config = dict(
    hidden_size=224,
    experts_per_token=2,
    normalize_top_k=True,
    num_attention_heads=3,
    num_key_value_heads=3,
    head_dim=64,
    positions='rope',
    doc_mask=False,
    train_tokens=1085000000,
)
Below are experts of layer 2 (counted from 0) of a mixture-of-experts language model. Rows are named router (the router's row for the expert) and show model dimensions 168-223. Each number is 500 + 50 x the weight over its row's rms, rounded and kept within 0 to 999. Numbers have three digits each.
Before each expert's rows: a language model's description of what the expert responds to. This comes from a sample of Wikipedia text that the model never trained on.

# expert 37
Description: Commas ending a word or clause, often merged with the word's last letters (s, e, a), followed by and, which, who.
router:417502499532454550511452472452468513540510552485544555619506392406524469519493494518538541452446466562528517460482517517490478451541581418526497401500517492510478575411

# expert 23
Description: Semicolons separating numbers or scores in season and results lists, like 5; 6; 7; plus in, of and a in running prose.
router:422452560571446548466448453475491580562464582436563532580511455395535480511444458533555572433444454557561567481464523530536517430588545423458509423579562509491455551442

# expert 10
Description: Bare space tokens, mostly empty table cells between pipes, and the word-final -er in player, producer, scorer, manager.
router:501431567571438484496430455459475537540514568434564571585476440425543507512432498520514583468428418568594533449543525516495513449526559437428478437551492494472486524470

# expert 14
Description: Endings of words and whole nouns in place or institution names, such as Pickthall, Small, High School, Catholic Church, Park.
router:456444519576506522479483465443496509581458574384596539584514446447490457533487473472531563377484458511563582482490557501493541470543576456504524426563522500497464547486

# expert 58
Description: The pieces an and th inside names and words, such as Kieran, San Francisco, Nepean, those, plus or, Ind, par.
router:474464515565442540441459462485463549539453561463546555569451451402509484535447506566549563461433523555621546462499524519469472427537528428465491455530501485512443508481

# expert 28
Description: Closing parentheses after abbreviations (SMO), closing quotes, capital S, and suffixes -al, -ers, -ists ending words like tribal, characters.
router:497441538516487511473524446468490510636530558480591492625459477403530449500424431586553570443510486568569585463437526531472515410568601442438555438570517513471438508445

# expert 13
Description: Word-start pieces and nouns after the, such as pre-, form, club, station, system, company, often in sports tables.
router:462434563544462545486462428489512544571465590442561532569518444408539493539458449527547575407466445578585551457475544540505500454542554429480493422562536477494431542445

# expert 41
Description: Word-final pieces el and us, as in telenovela, angels, bonus, plus the digits 2 and 3 in table cells and times.
router:472479561562478538452482384471459515578489585426571544544514404433522468459454442535538561437490496585606603410562513509539486454562586425527500415580526524530467541456

# expert 1
Description: Opening capital-letter pieces of names and words, especially S, Ch, Y, Sh, At, as in Chongqing, Southern, Attorney.
router:437451545553457527513450471478489519556444578392539542568527442435543431532467467572564580420450506557551570447485544531517508444526558429489502422585559529458433559474

# expert 18
Description: Word-final pieces like ation, ction, ment, port, and capital letters completing acronyms: Operation, selection, UEFA, PAG, Deportes.
router:424434545508460497439465472433509551595475608516537596556529450428542447486427468513542587469496416526604554485479537551537494452570487426551481450610494540501443504422

# expert 46
Description: Adjective endings -ional, -ular, -ical, -ior, plus City, District, General, former, and Thai-script bytes in place names.
router:385496547563478519462443457515493551585439575466606525573473461461526487518462447507523588469438473537607547459499531486506500420625517417515489431515511493526434554421

# expert 48
Description: Word pieces following E or e, or beginning words like ele, air, exp, there, program: Eight, Etymology, elected, Eronomy.
router:402456561526489518488426453457453543578465581419570504553454469442533446510447419512558559431508500541583589440502521479518492469560548460469522417509531475487472506447

# expert 0
Description: Mid-word or final pieces like es, ess, ens, art, ces, often after st/f/b stems: redesignated, discussed, uses, chart, cartoons.
router:474458520638480551555509495472559553561478572450523563568490435453516501514469404443498558418458502513595605507477501472516486433575570408479517479576554529523425475451

# expert 12
Description: Mid-word pieces ending in p, k, rd, nk after h/sh/me stems: shepherds, manpower, Trump, rank, asleep, regardless.
router:493398531540471515466496484482531533573468580418577523541513428448477445504504446454472567366521492516555536511508477525542469503530536437488527426551573556520468572394

# expert 31
Description: Word-start pieces like ro, le, Br, Bl, Gu (Blue, Bloom), the words first, second, high, and very in every.
router:407479532555477494531476447464509590557470574424527500563472473434491476542454426514555569424407473573581598482500523498523510448571593398485501436548532491500473504448

# expert 52
Description: First letters of names and words, especially J in Jacques and Jiménez, also C, E, M, and att, ass, com.
router:439446532559452537459450440476488553572480578434575544583485441443539467529461465534565576426427453543568586444488534533520491445565561421466507435565544490508446539449

# expert 7
Description: Endings completing a word, such as -as, -ce, -ates, -ies, -is, plus percent signs in tables and standalone one.
router:457464511560471489487487452501470537564439624490532506586553439450526499528442473562576602482464466541586584496499495549521462413577555449507538431545517530494406516424

# expert 26
Description: Lone first letters or short openings of words after a space, mostly A, l, An, Am: Amtrak, Among, livestock, loves.
router:439448577537457579464509457504525523583473588401529526641468460390516485527472509559596558455444531590626629517502512549475510467549543416501495453546525506488443577472

# expert 47
Description: Superscript markers and brackets in scores and areas, like ^{(3)}, with middle pieces ou or ard after C, as in Courage, Cardinals.
router:419454527569478529505470402454493563587485583475562528615512469439543503516449450521536554459451472547566546434491507500506481420575537410486512403559525496456424522466

# expert 44
Description: Word pieces right after a G or g, often in names or codes: Gopi, GER, Gators, Galerie, logarithmic.
router:439400574544474507550487469495420568557432583462513506579482479418603479548467461499550508466513488525590546485513479489568517478588604398528509445530527497453410555465

# expert 11
Description: Single letters like a, e, b and pieces like ae, Be inside rare names and Latin species names, e.g. Royd-e, Hal-a-esus, subl-ae-vis.
router:502453512583437547496439470506455510530483572454592535542484421393532422520443463512585614498487454502584577437462529457517465487566610416477529459578540470516471515419

# expert 34
Description: Mid-word f and z in names (Norfolk, Amanzimtoti), capital F and Z, and the 19 or 20 opening recent years.
router:465448519611541538491462426516491588550509569479555499570525463477514486531466502461559605467461489605545590509457557494522499442526572421491513424512546472493436492514

# expert 24
Description: Mid-sentence punctuation, especially commas, semicolons, and closing parentheses or quotes fused with commas: Warsaw), 254; "strong", securities, list items.
router:457426551543455535495472452444471558550458573413552495576500440432509473519458429553572565447481475557565560498494572520495493456550546411471498424588539534488439575445

# expert 16
Description: Word endings and names of nations and bodies, such as States after United, U.S., French, Africa, League, Award, Party, and -ale.
router:480438536551452535497474457473469553535447596493556545580481453417483442517432486480558576411446417517583558434477548530487523436578505453499489416555525460504421550448

# expert 27
Description: The ian ending of nationality adjectives and names, such as Niger-ian, Ital-ian, Indones-ian, Sc-ott-ish, plus he, and, American.
router:444440537569466535454456472519463527552457571420552519588512449409530491529443475571564577469502475559561573449475507499538500438563556428484503437548526495461417538452

# expert 36
Description: Full stops ending sentences or list numbers, often fused to word endings or digits: SSR., populations., 1893., 22., initials like K.
router:461402524505443530495463434521472540517513538445580558554511386398539464529463488494552512406452480555547521502488539537501478500583561461491535391530536477530482513488

# expert 17
Description: The preposition with, plus through, against, where, including, and first names such as John, Paul, often inside lists or tables.
router:457421572555496503513493473505488520583464597446588531620453411416515509553434446506574569460451478555572563424500553514530523469553568425538528414571524541487436591468

# expert 49
Description: The letters ch inside words (ranch, schooner, Peschiaro), year pieces 191/192/193, and sentence-final periods.
router:457465553589472528530449460531471551543499582422548525571503486462474488509469461527524585427484469520589569469510494510553504454551563419476513400605500482442398520476

# expert 40
Description: Short lowercase word beginnings, often just after an opening parenthesis, such as v, im, j, def, co, eff, ob.
router:394495520583472532501452430502495559539507604488521568553475478426545464476457488498537591423455462566574596480468540498522532468561563427502515450584555485482434491458

# expert 60
Description: Word-initial C or c opening names and words: Castle, Cruz, Crespo, canceled, plus ac, trans, Sec, p starts.
router:454435530547469548492479471456474557555492573419582553575480461447534462523465462554545584437448465553600570451540558530537519456555575438495529446573529479478434550470

# expert 50
Description: Letter t inside words (Brittany, obtained, Montreal, shirt) and word-initial capitals F, G, T, St, including musical notes.
router:461442632566485503534443493488537542550499550449577529528496424446468466525478490526596569474453461550536589454472489509472476487569602450463479432582553489485458553488

# expert 51
Description: Middle word pieces like it, ect, ear, ond following a consonant, such as t-it-le, precip-it-ation, intelle-ct-ual, n-it-re.
router:439497595587497521445465438539502551532431575374482564567509403445552480493445482505543589421477467579530570448466521513503541472595505399483520474512523462521483539459

# expert 3
Description: En dashes and hyphens inside scores and number ranges in sports tables, such as 28–30 and 34-22, plus table zeros and plus signs.
router:422452564548451523478443466424520561593493574425588563600498482430537478550454410541590572410465440543586552480514536440513503456565543418493532438551532512461454530427

# expert 42
Description: Word-initial pieces, often right after a capital N, including accented letter bytes: Nœux, Nándor, Nagao, Nominated, plus South, found, established.
router:442449549567446555502475411505526542606493594469554523562520449415573462504453435507521543461446481560585543444473570505480488440548564431462453381524521493468466518451

# expert 59
Description: The digits 6 to 9 opening numbers in dates, coordinates and table cells, and capital T or W starting words like Telugu, Wilkes.
router:438471543531484543494440465425495570568471578438588531583456448451524468535428476536555557413471465534553571459499526515540485470561553431477531406563524484471446566458

# expert 29
Description: The preposition at and near, the year prefix 199 in dates, and name pieces like ee or ene in election and sports tables.
router:466445554570475511492467432412481593569488569469542532577494474413500533527478452535498581445503479504552550446511552480564482411548556417496487451564519508479476543430

# expert 8
Description: Word-initial capital letters, mostly N and S, starting names or abbreviations: St. Nicholas, First Nations, N.J., Democratic-NPL.
router:449455544568460583472460435469529519550451583436561544584512456425510479550439470539555557438462461573568551458482549515534510443567557417479496399549545505505420546458

# expert 53
Description: Opening pieces of proper names like Mon(treal), Pol(and), Comm, Cl(inton), and the ending ust in just, unjust, trust.
router:450471551548466503527430449496491534568478594442559531580509464431520492565488430539541566436433470525568565509491531497519522459562548444475508445604537506486447514455

# expert 45
Description: The preposition by after passive verbs, such as released by and held by, plus middle digits 5 and 6 in numbers.
router:435461576538438525492466475505467603545489580495569565601505414413521428507416455534565570432503477549566556427509526547476501412537581441474523451530493486461440541437

# expert 6
Description: The preposition on (also along, during, into, from) in prose, plus line breaks ending rows of pipe-delimited tables.
router:425440555554461542468439442496472535560473574434551534565482438434517488556449465535571570444466441579575570467486562511498514432575571423469479420565544509465457526441

# expert 19
Description: Pipe separators in number-filled sports tables, the piece in (Ain't, Chinese), and the verbs is, are, can.
router:454406577587444526486522436483517542582513569495546518615471443431504530478450482569533568473429484537585563411448523482524525514576529455547459451577496473442458538459

# expert 35
Description: Lone word-initial letters D, L, p, n, Bl starting words or acronyms, like D-ate, L-ive, n-arrator, plus the piece ass in Grass, amassed.
router:470459524535490559517443482475509543562484590478585534584490414433493477500440421568547608430411463592594574441515529522497473456570594454469503392603559486550462540473

# expert 2
Description: Possessive 's and possessive pronouns like his, its, their, her, plus table-cell pipes and line breaks in list tables.
router:435422552539482586479439437469485565563446598457571535585467447433529498509447458574606570453446458544599547438474548504548490445541549445448495405572531505456419520421

# expert 57
Description: The k letter piece inside words and names, such as Un-k-nown, to-k-ens, nec-k, Fis-k, plus endings ure and ire.
router:407458594569515515480476481417462545544485581409594525590455415466486436489466415536514593478525494538565593473503482508496498456600546411456483421517471499458442498447

# expert 20
Description: Single digits inside numbers, such as times, coordinates and dates (4:49, 174.9), plus the piece ut in automatic and autograph, and capital R.
router:423464537549522554477497487492527548631451598468581553572468420435528444556452495584556576417459491573556593495518526507439490484540553434462511395534510449530403554453

# expert 38
Description: Lone H or b starting a word (Homestead, How, bringing, biometric), and inner consonant pieces like ec, sc in Rosecrans, Saskatchewan.
router:466466551528447560538469455477503560563457609468527532592511430449517489536514466570568543377503471544574597529477521477532512461578598407485501472587538508521466536480

# expert 25
Description: Lowercase word-start prefixes re-, con-, ac- (revision, rejected), plus pipes and line breaks in election result tables.
router:436450554558447546460469446476480555560461581442555545581518435429545468511446451543559571435462465562576566457479554513496520449563564426497519411573556496482435560443

# expert 62
Description: Piece ig inside words (Caligula, prestigious, digestive), the digit 7 in numbers and tables, and stems like comp, cap, feat.
router:406450539556458525482447470460489550548437581412562546572487453455517503518420466510569589455428497561589561465487546500522501457577561418490517465538530540454423553473

# expert 5
Description: Opening word pieces awaiting a suffix, like compet(ed), serv(ice), own(ed), cent(ral), appear, plus capital V and zero in sports and vote tables.
router:452444579593450498479463471441455592566450591455540535571502450434527474515440444525550569453451468600578584482469525528519494439559524421491509431553518511508412547470

# expert 21
Description: Word-opening capitals, mostly P, E, R, at the start of headings or names, such as P-ersonal life, E-ducation, R-ank.
router:419470561536462587469464453470487538555461570441574545573518442432521455535464438525557571458430474558583581438502518526508530452572543418476519447580526479494443552460

# expert 22
Description: The preposition in or In after verbs and nouns, word-initial in- (industry, inflation), de, and lead bytes of accented characters.
router:420445564559439540493468426491496557551467578431579549573501434440523495540465440547596562446446449582586550482482539507497493432558564425502500445540558494505456534439

# expert 33
Description: Short middle pieces after a b or B, often in names, such as B-om-ber, B-ro-wn, Gram-m-ar, subt-rop-ical.
router:479493536612451523516467399473514547594502588464508558518570438478554396527482525476521545447452429560621578487548483517494548500537589409522505422548570448458397482444

# expert 32
Description: Middle pieces of longer words and names, especially is in División, Crisis, Lewis, and ab, um, ublic as in Public.
router:454461602529518519462422435513519566533488588472531490552497489489586482534464468506521573426461524483589553502488503527530510417585581389453494464565507478487470497466

# expert 63
Description: Single h or i pieces in compounds and foreign names, such as Round-h-ouse, gate-h-ouse, Azerbaijan-i, Josep-h-us, H-ip-Hop.
router:421447581535501571470414451501442502605480577433562510541442416458536459514447447521520597417451440499546574435518538522491479454567570412475477443527527518471445540459

# expert 9
Description: Ending pieces that complete a word, often before of or in, such as gymn-ast, Obl-ast, estab-lished, Houston-b-ased, mispercept-ion.
router:442389563560502509566434496490520501518437594428582508576524455429583480551434479545510567407463488554578574493485572463486519494599545468481538421563548578445464546435

# expert 15
Description: Pieces of proper names and place or nation words, such as J-ain, Lond-on, William, German, England, plus pieces like writ-e and s-ep-arate.
router:445448556548551566500515457491533558518510613477528539548471451480538480487496437501493528391505518471546554470501492475531415467591515420480530475526546478452368549450

# expert 55
Description: Final suffix pieces of words such as -ated, -ate, -ary, -ance, -d, -nd (secretary, climate, directed, 32nd).
router:408489588502464509471396408482547516596478586503590546561558456415536519478477367483534600490495453507537622484504536464539456485518609457457533438535471552514497497414

# expert 43
Description: Apostrophes and possessive 's, the capital M starting words (Mr, Make), === section headings, and prime marks in coordinates.
router:450382570532410523457446431462496521570431601472567542616475406423489453528468483545562550427474475530602528481512549514485488422571537404483524457535563478489433529424

# expert 56
Description: Mainly the suffix ing ending words (sentencing, bombing, Walking) or following P in names (Pingu, Pingyao), plus dec and charact.
router:425489540522464565526466440470524629558449595467556564591484399449494525503457429507518534411465476506599592437451520523507486500522520432503514447551525475470491540420

# expert 4
Description: First piece of a year such as 198, 197, 201 before its final digit, plus capital L starting words like Limit.
router:437459543542485545480446461543513587568485587466564550581493464425528503519396471520533564430462517576574577439425535499476482470528550429484517379545513512482427541462

# expert 39
Description: The ed ending of past-tense verbs and participles, such as assist-ed, address-ed, consist-ed, plus com-ed-y and F-ed-eral.
router:457483505624471576454510422520534491562468615489559536551489377471532507541473471525469520431556510527529600494451544471528461454500536375502490458559540480548450528428

# expert 54
Description: Standalone digits in score tables and sports results (0, 1, 17th), plus word-initial prefixes pro, int, im, def, up.
router:435456518555465553513485448460509544542453572430584532567527452444509465534445441540557569427464447517561594430470544518507507460553540423505492407542553499487431532446

# expert 61
Description: Opening consonant pieces of lowercase words after the or a, such as t, st, sp, cl, tr (tournaments, spacecraft, treat).
router:431443534566477549516466469458447559545446566425534560573498455439509493536453470563563565452436470564559572436482581521508507461549579441535467442568563519465425552461